config.yaml
num_hidden_layers: 11
experts_per_token: 1
d_expert: 416
init_std_router: 0.0145
Below are experts of layer 7 (counted from 0) of a mixture-of-experts language model. Rows are named router (the router's row for the expert), gate (a neuron's input weights, with its number), up (a neuron's input weights, with its number), down (a neuron's output weights, with its number) and show model dimensions 336-383. Each number is 500 + 40 x the weight over its row's rms, rounded and kept within 0 to 999. Numbers have three digits each.
Before each expert's rows: "comes before" lists some tokens at least twice as common just after its tokens as in all text; "mostly gets" lists some tokens that are sent to it at least half of the time. This comes from a sample of Wikipedia text that the model never trained on. Tokens count by the router's weight.

# expert 20
comes before: "\n", " The", " was", " In", " He", " is"
mostly gets: " It", " He", " They", " These", "He", " he"
router:498488519511498483538516545565467534522535509500559497537534491491493564527557573469478449441476493466537568526555549449504452481557489450476583
gate10:434542480547464561522573459440482536519499541448412408536531473591532505496456493488520532489596482556414476567463451512463495527461483459560483
up10:429508466600495510538460527516446526506495489448481421515510437611578510471490510453548536522491478508455477505424494500488524472414555528507542
down10:535469485480469465513571549515496468472547516499500467510509476553461469473523517517575450436523464492442519518547434513548517440535529486544530
gate11:497507593449443499457504451512493519444405538520545477510479546557440494487440525517562474440464487522452452494431497552515522462470469487532470
up11:533509511496547421524459522444560529480572503486562535492489442522537448518559492537469466577598602476601514493544559461499553532497521509468508
down11:504504522521483512545484521505460488529528504532479497503503517506532582514508520541509475470540518482552571452488544472483554471437485492506481
gate12:457560486451472505524551562439526549548482500462491512528479559515511449450558491541518517533554472466449500471515452569466466424451525497516506
up12:517570536452505495497401470474527545462466538455529495474500563454511553491498437462510485547550495523483479451545486547466550480510483434520431
down12:541520473504490516544447462435409502515502573493392507521416465458453528490505549457489449598447472501485500486553510515518517545524476480570507
gate13:474535469531464528398517446474481502497451486556402512506560509509562491539510441446563460497447554461496453467538436442489458503526502571460493
up13:554442538488581515520482487547473505553560485493517458541492519441505531520452520526565521484544465533490481544513539427488557556484557545477412
down13:511484486492469436509524498562492508488495505501557439491427558529479477572468489459443542565541516473495529509535452505469468485461502501507544
gate14:492464462523541565510594574462501576394502433559440479454465485539594496448557534479557534491469501509517448578530465529523507554496496510533483
up14:513528521438464521532524476512465594531486594498532506544510446551390456506497542473481481468499486516470419502524518491430528578549429464479507
down14:510503505485451543418441498438496514533509495533496439542538503551547504437522482481498515574551556515553466489499481563506545560501510452508493
gate15:549543573500531492459552468377566524490489548474521492453454576557581527562438511477528516555505472412523509494502424486498439503484475544480417
up15:519464544589520455394468505471472413490476545367504512509461461505490522436545505541593534481525457486582560533487511474529499545565474488466502
down15:466535457506543528455538450495631481464523520449513464455492482567493520460514546460478554457532505440466540515527482521500455521478468493550503

# expert 2
comes before: " |", " ", " Apps", "idae", "}", ":"
mostly gets: " b", " Apps", "Scientific", " Phylum", " pl", "c"
router:434461446494469544562549448459473526499558550455454491451484500539524503509579489505503545440514497549532451450462541490576549486462496548482458
gate10:526535515474569588462513526502491476522526446477484532498513485488526541509467474458528502460454501432493554511538528434512501540458515492532454
up10:487489493543528548435462506588542542577513547506508498546509518465535520473491446455540520450497473532502489536584536492488523537409483537475408
down10:513474463558574486479442542489477489447510496439485430401515512428415538485578526487412516498553458526457513527555487430557520555549547558525468
gate11:471456486513536507523495434468602505441418556498534500454413480517522511502512500493515534458446446551559476487531499533478541561488513550453530
up11:491489492548487501516486470546513456506459509561555533461528533522462497540476588476490461470429470478454451458535524452481491524462462513503457
down11:491547501502529551488457543467455413500484511532423486543433529538510537455546513429552485510543464496500496563438510492538432502521485565522533
gate12:512472464465505454513530426519449517536533508551525526461528503527508507518442484478510472493597507567528488537492472450588501522541494501550459
up12:520584512470495538540472470471542503489526575569516485467547447474431402420425477470473411454594497520568434456502444403497439505459504485480448
down12:590527520512493447490469557519466486527474436526536477549432474582541479455526469511480436552466493517499483430455563498490487481482531523500471
gate13:535520545515473527538570548455496507497384456481479552525560532454550546524509518505458559506479517459507490481520495472506509493495469566515471
up13:473534543488498558502423480465519565460581533431547498468504508486569486441505513522538446599532450511500503526533487527498552564500500503429513
down13:469471550468523518534502545537539407544536461513474526571425520531548508441490548457480506518474510456447524501500501509509456492397466514506493
gate14:498496465528505503464448569483571400538455539492515463481508532457528507565514537503502416465533578505579484510502452563408495529502490545470583
up14:475527513503587527470433432535464487478519468559530567481551455513491475441545490581468501443528448504441466487492549470579516544485522516491469
down14:500495501407499490528648502576478453488499619555427481448545499554573465399501520508454497542549465441487523516461502507500574533439483575557531
gate15:493493509529515496552520493536500495498502473542478462483475440500547464521471438484511413443543446530438599548538452511533516522474473581581475
up15:472465480523394462507488436504555541527517492554433505493475554448487524476532460426493525451510481543520495461452548544478498561449450519537490
down15:501465505485515575594510472528510524489564433456464516483428540445511522442467521502531530573503462538435580510511517563503551574482467514518495

# expert 4
comes before: " |", "|", " ", " medal", " place", " Championships"
mostly gets: " medal", " Championships", " medalist", " Bronze", " Olympics", " Medal"
router:515520470486547448499557461523537486487533529478459455481453500517495482520495482415439509486537473507587453467542473488479536519495534503448503
gate10:511534523548477450493563476529547417494470547540516492524548481450552497541526530513568481516455496531495462512465543571484531497504485528511462
up10:484500442565476587555466462514520568486535535449519511508464439540485594473487476488558539537514551488464537448475551455433520448466581439470526
down10:569501578585463513498498461491545497400546472561493507532512474545482526603458536509501574526443522488519530522429534570506452492482537465564498
gate11:535494436499531490485488497568541418503491513544494523558539486510497493563442559521510516487453551551490554500480429600596534500497447489522463
up11:478525590436437616482480487514530509481467513552493485466417461549549478430487507452557500470617460459502511527562513436452449561513528577505503
down11:497523458503451511495514534454514490511551477442498529431491456506517469509522503557499505425441498465552556547485443516450591504466468554452466
gate12:582480528480444466481495488509519509426520484483506548493503472490526479407480530538454426555482534477462553444439509447431476498501574475493535
up12:479432424558427503512484478536492426520464455549505508485516518472463478492465511491493565454540548515493498507531540496485480476479467467522499
down12:508529501514513468482439512490572517535520535446456508544500448501476486559520558533438509477528485508532420564380492489519491481543458446497449
gate13:568380452552435451509472448474441504384533430499480511457605503511520537532500486451489380453524466406499581543485499468537482524519469468500501
up13:500462495512546483520462415499544534534515465496495478439512488579538492500450564421516491467570528433519512487496501456527483441546492501534460
down13:535488455526505481491498508485570511484545500518463540468501546535482535499510503502463490539575529514445564530569454504539420538554491457476478
gate14:475492439557444516458505461465432439566509544485484492502521470427513450499489501456522434466494542536545468496487518592542462514524511463493523
up14:455466504524494517429451461490491510490521529528457530523440503449530538536479503445485557480511500520513577440515455506522585469463471487465508
down14:476544447528460471553510437477496417528539468500515499455500463413493543606472410509522536447524540503507526463458478455480447415545486520456500
gate15:504511495469561508495520459558546425462498514483462537564489520496492523433531477589532460493466449442491562498503502475521543508515523482511566
up15:510445485465514537584520500547543507505505476525491590531473470533538499461485507553503433544576518512548524401481476515437432426541535469423524
down15:524514506510502494540458510520517471442457535410504476473481468534464506508497559421512536539486525486566495530549450483471486491485446527545523

# expert 21
comes before: "-", "W", "N", " •", " Species", "|"
mostly gets: "″", "-", "′", " COVID", " non"
router:511492543545486505522486492490570505477505498488475464521567519491453486566484483528518490422455500489540519485456504488512505510472502474509526
gate21:466554543493495456423486514525393454462472544493501534439478559524514488538458439505527582480557463547474490471551419522564518504514543480466462
up21:426485483523581498428516506513493535562501583430493506493494510476515474525480471541456491526452485489449460433542458523511519460500565404507543
down21:526549530487510545419526504489456562459518450551507535587527515492482528552577469517476501501519452453518481497423551589510485485539493505560500
gate22:508480507475448521523455455533557439586484464542454523509470524464490444493577492488482439472466529554522475543480560569523544476517529466544488
up22:490480487483479594537485479503546424524471498453511429512485542486494426492534539510463459485490487583552525513444490494514562520426483462458596
down22:456555501511458595595476484548452535483542458448503517552521471440506508501459581521474445530519524508480517526484567446488505473444490558385523
gate23:488465480532489521427442464488519391531489471514373519517543478466518513569572516527448492527442545482572509524509475442500513553548434556517573
up23:519590463507461564506596483511514454484500533492495525596508450553490584531469490482445375494501469470502403519584459496519456462539585552512472
down23:398526514553483478550459502393467499598532463460510494534506513487557519502499520577482577511472495521443508494495479495435475500545542511481557
gate24:555511457450476510451504472497458428539469480464486445514482532524507476493498535487489591503425492592484492572468435479484474536493488566489448
up24:470540560496493546562570498487437587515505469488563516535520516479494485479522497508506436548561501468525560501502572481529574469543507526468556
down24:562466451465467462515515560468558502499535469494471563503493547520513553515468466430530522484505573494495481453534471566535510427471475488485528
gate25:524534513524580564552470404440531529470529506478497503505405587429566502561552534458534531568543465546513440522444479521471463421479565587512437
up25:548533486513543582579479487494491481467547554445488528534418528453499515502551515490465556559498471521472485487498473497490488454522539535522455
down25:488531410453470546570541474501465525505492494494479505484495511456616521402524509451448429483559533526551508491517516447534506499505511525447511
gate26:507444429512534589533518438530512508498563555420509555507443491455473466482485538490574539558484516481549517558507512588520534505468516492479533
up26:491381453457560498517492444549418556508525491478468503556523545481558492434538541494491518436527540533488478569453534584546472579549541520529442
down26:429479496525515460501489449497547526529477415508477501531504460562515518499438542466531555439460566429503456453509525491539529453566477492567506

# expert 22
comes before: ",", " (", " County", "'s", "shire", " University"
mostly gets: " Liverpool", " Cambridge", " Oxford", "burgh", "ampton", "shire"
router:524527515496504521548416492506490425463493504486502464541488480475490485569466504483566481523515510453468454516477498498476528524505490505513426
gate10:545459492546512543509448461462549494467459505574537470512484435475453521530535521505509509454404523554463520492432527494551526502496444481499569
up10:584439497510534502556497471543554507450462521486444435559489462507535473582531518503473506482523517504462525505468410453461512537461496516439495
down10:435524537452510501512518522430397478511512494487450529484456460499475522411526493545553490516552428517432529522494484545504462536467483440446498
gate11:528461517510472497505415450463540482511518458516482501562522542555559516474507514452522433535483451433510433473534542518520525428444416480515452
up11:492543553457442479464525534471509539509476466544568477459516567424531511495427550554507537525519524500507512471553445543508558438523540454507524
down11:429499490523477498475512485508463541548604464511454465495548490467500513571521498447425529507495504460531486441512487541486545473569473531488440
gate12:499526450450496490530544494496527504533484478508520472460449449479542501459626499485503519475557493455497479539516513549484473471479497415448490
up12:504515570555531539496464547457514525460486595458514424536504499453489518515472578552545435450469462522498496500457425440509520471512521532586496
down12:496493492540515516504467475493538479447496430542392503514497521471485508486450548504453475521516545507480525468491486453534541433482353540624480
gate13:487579462544508488506503521510491477521499510488535506498484502503518474540516422456464510526492505504446505486580408533487465452552498480450509
up13:495450486459483576546417482559454483465503524499567535506480490471454566491450560444540490494411444451553488516376549443554526514603532463482482
down13:435482480558544503493510492460535423581491512495519489528543550559532505489515497504510507447433529497531561515555441494502547442472495494515500
gate14:467501507491431496431512491510510521499487554559502505506432489535576538529505560478411500485541460493552544532470475535485469575445492568455528
up14:526505550499506518471494485418458464493515551509506433536507468481437535540520500521512531449586512481535502410556478546507513507524500510431476
down14:499532523542515483534441510463589444414489473545512445502474503467452495563469436454458516500463554502510447487532441468474532487445467573507588
gate15:504496523468469541511510497550534475518532520527502462482483547444578537504471452562589574496503496430530536489528564428529512501524485534487569
up15:487526461529487459440522560585535441471612469551498539473474522541497552524469498486543523533461432496459468480475569555472515532469550530504442
down15:477533499527521602508543543531403418485496440474559441514552527417466495515554457490500573497482527465592493392533569490512540472459471466455441

# expert 8
comes before: ",", ".", " and", " of", " in", " is"
mostly gets: " systems", " cells", " organizations", " soldiers", " groups", " programs"
router:484480511491504485570545494532463557488519529506546485512456519500437586477566529461415413477473510450501550513533529453504488505583489469497603
gate21:526494488466470507487407533500543481507507450471453486450494511496505475537452487586495507497516565505483421485519525545466538510428542521578439
up21:478479493448594512460527515506511507542566457514440459478462530410565496513379529520506482485565467501492525483466433516527579469484573502486517
down21:545513500526494555455562468490494515401497479485431495547507504492562459538481513458474475496516481507513525459511470512485521506484497500478493
gate22:475467480501568545473538515471432516558495560493425484457496605456499521515485503526473476519458536528441449475450560466453501496500484545487526
up22:518465509397516449451522505546528598510530538470544434511512442498493440498508538438476507506560486480490551569528513484546463519476462463487516
down22:494536508470416499493527518518540556443507579472477474460523487522504533472515536477474503419482457468494527547492509483486510553534544511528533
gate23:545482505441547517508510469510528538470535511535440504526515498501456472453419526493560516538428443493448461434495560471470529514419517490512466
up23:535515584438522533437513464497507446481485526540556477592437432438503491506544529503519468493491448538454534533479531520533494508522383527475532
down23:436443508545508533517560503483492522524461484558470530479480481471493536497492585480522463423505495498504516500406477538461515446545510439490543
gate24:512494483484546485466465521489483546498553464500506492494569522406469530510450484528451475567512506605513479524467520535513566477441493441531488
up24:451518482457535534545525441516493488539594554446527436518516423513540535506490546562478543522492567454541499507495489491510480496523501433419509
down24:446484429495517522539519519472472537503485465544427452560519579491518489573503473515506458553483460410537467490523472486459442493523565537465412
gate25:519519481503478510482504493472427476459438425566487588522550488517485442498407479496508518469527530486549442576472459513562557483461494519482518
up25:490456485509517454458500460503502517464461485587492475504469477452516467423413524500522495486480550395409483525488570486465539441494531546548557
down25:463553508507554470478482483490488451464515492552421526511483450523452526538534465535508525516480478541536466457520473502503496489472496454532463
gate26:535568502455493507500519432543474493508556446523406497508506504466470517456443513511457615483494494510415376526511456483446543473493576462537440
up26:468541490591484519509533531501547474496490525515523499475508504541571482462391472457547486494536441485484446547477466521529504563489550506538515
down26:504505562489476514458578524489480436501488483543456484495442462520489481540517503507531530459554454499537461477544488487517521469516502497492486

# expert 19
comes before: " |", "–", ";", ")", " ", " 1"
mostly gets: "<", " Nominated", "\n   ", " Won", " -;", ")\""
router:462516474525502474554524540536496530547465507538541453520494517515477551491546549467435426435510496494517585468561550461515465497563500454476596
gate0:558534525513512582491548495478491566470498487418469431560525501542553474486462527421501564520489437512512453475489484494520545491552511506535475
up0:453473517478560517507502544475480451489517539504478556557492574560445547479507549524487538518491484493457507471448525484505460539498539508418487
down0:471496511471458528393520507517495602529482457512550536497481490425418537504425543485544560502448482464509523495523524490422514509511492509460496
gate1:516526490560436468539512548438473459420541410443468454487550428510535491498488503502479516548516429463432501534472492586474513450554536557562456
up1:428480458541476492457574492528530529527483536510429509566472492469463510550489514474536438439518495509467516447446504507547499527582525522478470
down1:589544473470415458511487529498503497549503446512433495549547446412479562511506466412524449490494508528468431400497446525476614528468529519525523
gate2:545450568519518539497462534540505535509537478484471490477509501517476538436525453427579527487507520488517443476476541506562516434475454529500471
up2:466572510481459466538557501477517589572506528464431524509470515474450441537490541551493475513433498428454500541527446480405464495510448505530509
down2:543462597510461493540404527580525431514492526485467519484541528494495616508552489457474436491502524471537517431548489472514409540521562576514505
gate3:504513472529500513506512459439499472483466514515475449510525447404479534540493441430490446551513499537443479455514461450475486500521498481530443
up3:520512473467498425503473461513483522487508509497523469527514532576569471490512507444360455493488418500471509501502552541491412557445542533480545
down3:478439464543494471537536482521550499551449504512473523476501560577485483510521556513470529564491469488510477516447501491453507485438515468484528
gate4:531465524515518511504489521512473543434533505522486527583478495454542535544461398470519488454439380488519432460458494494485522469485475514528481
up4:478523484408536504486561593521443490452501452498501494521444524511534539454537500479501550453502454555453457522469516582511539531451500508527462
down4:524534510479483485495516458527544491511449523491457539487479509423482535559452497501477519523475485540459491516523469614440543574537531485551466
gate5:525529488557536497501557533499469459478539479485524530532507513505523496608561480589445534481484483557482571505484484537514428560458580480502476
up5:461541458567490593508501422527462584526506488566522522482536539556495492482474510508536561509487493478516510578497508518458463584574570546418481
down5:514469519570490553491498503552542561450487519473456566569495503514517544521581495549493541530508513516569563509507551550522459468538526521565457

# expert 12
comes before: " of", " a", " in", " by", ":", "=="
mostly gets: "See", " Binomial", " consists", "Species", "Location", "Member"
router:547502445492474499484474497468471487485484474495445568479508505454499474563490419488461510462503439416505465490484536538542493546456527511553488
gate0:529484538557462473427490460469466476577511477483469436520568468518558517490450539473496489486489496540553509494488514458482452488575417441475482
up0:455426460530423535526489524470527526590454499414548467451529480540531555532427495437505536531425467515497465564447429500482455554564547466470491
down0:441486504535520518498518520453509528466531466508552486539493521470480548485497542460466451502504547489494546422540473480453497498535495428497502
gate1:481428484530536554492452513522519496485581477559537514478557502515495490484440511516539514556551562451498494542509475476436510467437486500505475
up1:510538503479499456468570442499485476508422467490526479533432442508516476545517553517500537490457452540532501456463555463468481536493562482546530
down1:515528435517491474500548484496512504481508515495505491517493502437434470486511538526487469464484504496518478504469536449508499483483512477474499
gate2:472478461576546452450453457464557508545526500446532491545507493465546554479553440507468532558466530478505530524530499500462489492501484464459500
up2:510535533511437486482487529492550525562488513471496495481506399529540424473505496500449464473536465531537525510392475536374480507506488529544529
down2:517498518411506472553485458590422593448586499443550509530437448541559459462476484507517485424527519500547445529485479507511529441544500511510580
gate3:528494484543548502500515489475424483473506517540437543623508495479522490479484491514497482505583470515549583500537479554500471493503543521477454
up3:507540490515428544568565538535512519492474497484435459546470530467527501471549496555540531488558454447478476479494498546486545513534524565460486
down3:481591585534427454457528518461464505535489525457511505529535529493498484537513441496544491444454489478534491465496540484539480540517536503456519
gate4:501443540588429486459508436491552547536462445517487493494456496523549542416533536521532494555556442513499477568470530491462519514503582530541474
up4:518494490467481472526587433553472497571462575542569521471547446460550494536449436506457515493456501501508467459451457533497502555495479505456465
down4:560435460505487538442514529536543466556554487510539509514545479456472516545461476514485494506520476459455489556487506527490502514499510464499560
gate5:598537542559507527501470540498565476539467537441526394488480534542493569416557418466531541583482492480426490498542456511408520489460555500431434
up5:411490444555488538524584467506501475498535469473466462454430509446526489547463532531532527536479578531535526431457479497476501435472554479536520
down5:480457547585589477507466528491483444546489480523512423488435522507503515540501484553525537482486459471497481494535428551428513547477485465470509

# expert 14
comes before: "\n", "==", "The", "===", "In", "-"
mostly gets: " ==", " ===", "===", "==", "====", ")==="
router:517488472478524505553558516512512533518449510484452517532535486500484551556524474552504469496470486504518492496518512537514444473492559512467498
gate31:504506471618388498468526491510510533520493490514500478495526482526483465537441475462447537511587442513500489460466582398491451562429502487501496
up31:514525504493511566525492493461570478520530471553495451500450526438491520508509463441458518572465560531487514539477452583533542526551590499476468
down31:490592527440486531501493505474483462611532496625553428600510516467508479467455418515503527459549536581511513481422420518466586484544441533469502
gate32:516443523563502481506474391507480504469484512423470515494514488536498480433545504483521505435550501490491514544435557491544526450480524545442551
up32:461380545425508411502504478511528522536471465448489532469517556540477480512479477482572543460505536526522503553456517384516511500445496554450495
down32:603467481504512472546504527487470520578501461544525515563480514525531433523502451562519408556528461513520457468498572495548452433459460518518532
gate33:426548545497531519500495489502471496432516448511470503494512509464486468488538513575585600506505535490498504483503500559545527488500484515488458
up33:496431422519475472537495448445498501606564531509539481531570473527451535491448478455518458524504516481500467468499612458466487537470490563470503
down33:482510427549511535505493445468560460476396502484455433458449510472464594524456549538505448585428568504523437510504516431504466467463510498490527
gate34:516469551505422525525491530522419548455537437465551482447475581510586515590536551545490530524548543496525558541535405404459539483491495539469442
up34:476420534502481501548493507466443465562466412504557518546491517488494457531473598506517506500564485543488559513454522376432588540495535554501493
down34:546555522538536477503529468475490481438501574428394435475482541561489434494472454490474493553495474487484532476499561505455537490462447534446486
gate35:534454482570444476495519508446541520488515461461484509500471540551458538439454508488416458538479478585531465480411473523543520475564503505577487
up35:509521543478472570527489500479467460547469424538496509538516489500470510532468508494506521492557435535484469536533416499495503441538493530515485
down35:492499455494541444440507466540578477508493474551444461511508574465399491515558493514434487449494523395542488548465527544498500466501524485542464
gate36:514466475463517485525485504489434465509439460487503513584507471495461479501409533441528456492535579497487498532443478432545466462511506543502449
up36:473457463571492512492543441546442543535501478569457498455459534498540432498528511554446557491512494550558436492416553540479495528520575513582550
down36:453479537462430528543543508528442501505555546503549528377483524547499464471544476548548500545479410527523401519443560515470499470544507448544515

# expert 6
comes before: " |", ",", " (", "ov", "k", "i"
mostly gets: "ić", "ović", "ski", "ova", "sky", " Ivan"
router:523468490489477502443518536502461526481451482443507487467438503474580551494530560419477525426533533572551498562539561461446495509488472529511518
gate0:479489506483536502527526475445596526517534531485447504510563519525480501470528499493450518507528464541529464547510455469458579475504481556475516
up0:563543498430514405432463516536464495545457486489553459402414514488506470515516475569518527455479477489464553512501474512508533500466506409471531
down0:526510470461515432536538495551477457504520533528511504502505489456552488482536565452530534458419525520452445516395487459497506504465493513499523
gate1:511528527499528513524502511533534469534419482526371579443469542517465510579406472467571518462544482501546476487491514537493480454440447575547483
up1:472543481488529451417522474526502610581410559559478493489489518548474550468468475503588481540516490508514548555486555543499495492438492501369456
down1:488542505521455467493519541521483512459466513561433534456431501514445464473475439445535526474495424507532492412540502543572442544503483445484455
gate2:451487445494522500523543520452550420574548492524407555542481508492509470529512518532465571435474463479540514505458454551497438496506524555575419
up2:469516513479500491499500579508448517474511512461481528436574545491513455466509414475553529576494472507482512527499494496540532517482446530541522
down2:532477476548533465438467556516510501560422500458436558568539508509526489469528509580477507538526509552502422513448482452495461506510447475550512
gate3:489454515499466576523495580457487464494464457490441416524519492504580524554472476484450529512498519503491484465484448488496467521440537571517506
up3:488460528582504492522477497532503485438459452510519530508516484510472498460539517523569415483558499467519491514598509458408552504567532549533506
down3:507457455468475543490588493417523528450641437416517572460547516586447509465507506484495532491530504567511524457529484487440405466431436498499484
gate4:495490477512582467541520479491490432527425512473503541450436521582475468596444431502496519453508463453498544536513480493551503427549504467514557
up4:449530563495484482443523530465449494458524430568478513498523490620507484458507543430562472486526529546524475535447457468460439512442475501572506
down4:507508550474512491473472467495468500489525546409532498436494450480545536488496489466548450431553491497500456410495482561519521472485508539475461
gate5:573473546445539466564578489455521524525593498486443552493526538513528486567454424477487488473556440475501461473483456539505421490542487533457471
up5:466421509479452483539564436407505524476531531518497586500519478455533490468465477411505424513515514380487513458462606443434487538499476515437491
down5:549492441490466542501513518493565470535528490529542507509527559492496469488472482397553487448463496495527496564461465496419479485534514551521527

# expert 27
comes before: " |", ",", ":", " Total", " zone", " October"
mostly gets: " life", " •", " Turnout", "DST", " ±%", " Elevation"
router:514520519496490531490434538537464468542434495474536495434473581448486526546476573604468408531507463512457512500487557483442502463510464465432597
gate0:515513460629486509474510484504513489539436469520546494450484513526498512482539500523466508497434496522502467518518507418503498488493475555495475
up0:534442491574455548489525455573503458498468488479472461525455454439510555518544544516499499534405492440487499536500514558465573494537497578546481
down0:546490518477499611497536500482499516514569464484484496515530490541561490444559535552516533489534486390482501518522488513453516485567469557611499
gate1:477479446426573454511529535510500468582486404508415457492506530495489613572434511499525475412459510564536495508463498432477561504499478516483516
up1:540440522468553454520482526480490537438484522441566433519482478518439463496534438484512460459516492478512464483481467537521516419420455517547474
down1:552503466515480521466525572489490568514461476473532500423460492513551496447517578501589464488560539450459462529481500522404456471489480477478575
gate2:451488500535544572505481461471594493514517523512480574468503449532491498466587570541564484530477441488567505428514492471489463518487453466524462
up2:439496518464547522533492413459549474515527461475474463508544475427452563509496500545514475497507559454506485470514461514492499441536512531559481
down2:563502468466489514523466512521527508480520523494467495513495457501589509460521434519497550405478495504531476532439538439492527517540587366430491
gate3:525504516473507478530529564417476424511438512462497419470519554491494487506487450502533544421513486495512436487530488514449455496495488532512497
up3:522464493398458554501552517513479469541475453498523426530531409412487496503500535518568503498443495439438495452506530500543521401503529521469523
down3:588438519541522551545502527478498403482495519543457459507542466486484470504491478452445557554531481393511502492466543514479467588551534469534466
gate4:482591493461526433526523450424523449542533471524475550496541474498559533532518486433566531457472502462535441461518479486509483478491507566472476
up4:555531503442588450502473537477582484509406460547478540486465420508534484525529494549467500493487490464496463450521520440503519472360488544508529
down4:514489508498483503467488543420494474454487477555486482480465537504510520538573472540568492472495513479482474514507437451472484503437606548499518
gate5:501485502491481529478465458547470456469535501467501524592529500474537445472524485452552537431539488519524424500539491498566543521497517532534400
up5:524504516532494472488522477462463542528507548416475434520541504537534552531452566551408480529479452476436632488454470551479451456528525445521535
down5:497540514539438543499473532509532475509549457463525536509551500520507557508583605505500520464542515466482541558384521506534541465520504506468515

# expert 17
comes before: ".", "0", "5", "9", "3", "8"
mostly gets: " this", " there", " This", " During", " BC", " ."
router:522471466532500434456538556566510534564530504569505477528498486454458508494512518493451548488453479542472513419502510450416544505514521500539528
gate0:472535545433448572570527484452513513493451446518501516483571506525604530483498491500534510465517534462439520465488555554482492479440466515446472
up0:495487562515466516458488484490512508521493513507492428520551498547443454512475465564519456449520550518526476487500550483450513481476496483542542
down0:539525441502516518548542523454530486587473466495513557492501510518568541472511461443426525507511494519484506495488446565549515446443507530481492
gate1:511523506499563507523473396484485424430494443540447587394537508534516486489512514482598534469607565439524519419540515502560429547540511514458487
up1:577528429474558450495509478543540537530544489456523486628568476484560479467458404480456453548456519490510540514491491494503546485468591417520587
down1:499471433472545500431529513559482495459529553539478455476427476468489558561525540604384544525490465401507541555394464579500509498450550463458455
gate2:403465434564423546505463473464511494481571465491496455425513476515509561523454484470490492498518500547522493554474400551476505547506541481501500
up2:474500543460491565502425544492472443512492483531480481486440507530547511564528486485520505436526491553528469491489529485438445540549502486565472
down2:567468472470479477554512552493477561482524517494563502449490521470499539545415457500517530537489527504486442446464516460581487559500481523546562
gate3:486525492441483479519552467562453537467504510564513497467480496498476541511484492425520504484473506459483475485578508490493540468486520528466417
up3:609497533514520577571548455476511496493462473438532472562438571463579534488496549484528545541480499461491534511467518543505466473474540500542491
down3:502524489517486534475473528476521516483461518426481462543494507526418472498488530578546417468543419523537468545498474500569492507499478423479505
gate4:525545507515473488471526528465498503520486482493546545464446608490421533542527533448456531502513467494416496551490527452538445567461577496368458
up4:493471515440549469423444418527603457448535556408414480494483481532481524463518579567418472471514457467496517417537510446536550497506451563526530
down4:541583503446591440458586457534524480503547452478503516508546464580487487505525513480489539470481577480494465506486498414476517488542486557601423
gate5:523452503509455532469414526446480534484469556483561494465498495467532519449530595496460444564484465479492424480468468471488496524454514526505448
up5:484479489532514602544500573493458479544513475459557441437486518527474459553469559524501525551494484466529391523543506492521523558460450486501579
down5:484520457429475531515475506504540551486566484530510518546499532534512525457489529495497461460493512486512517492535533527542543549496468459492518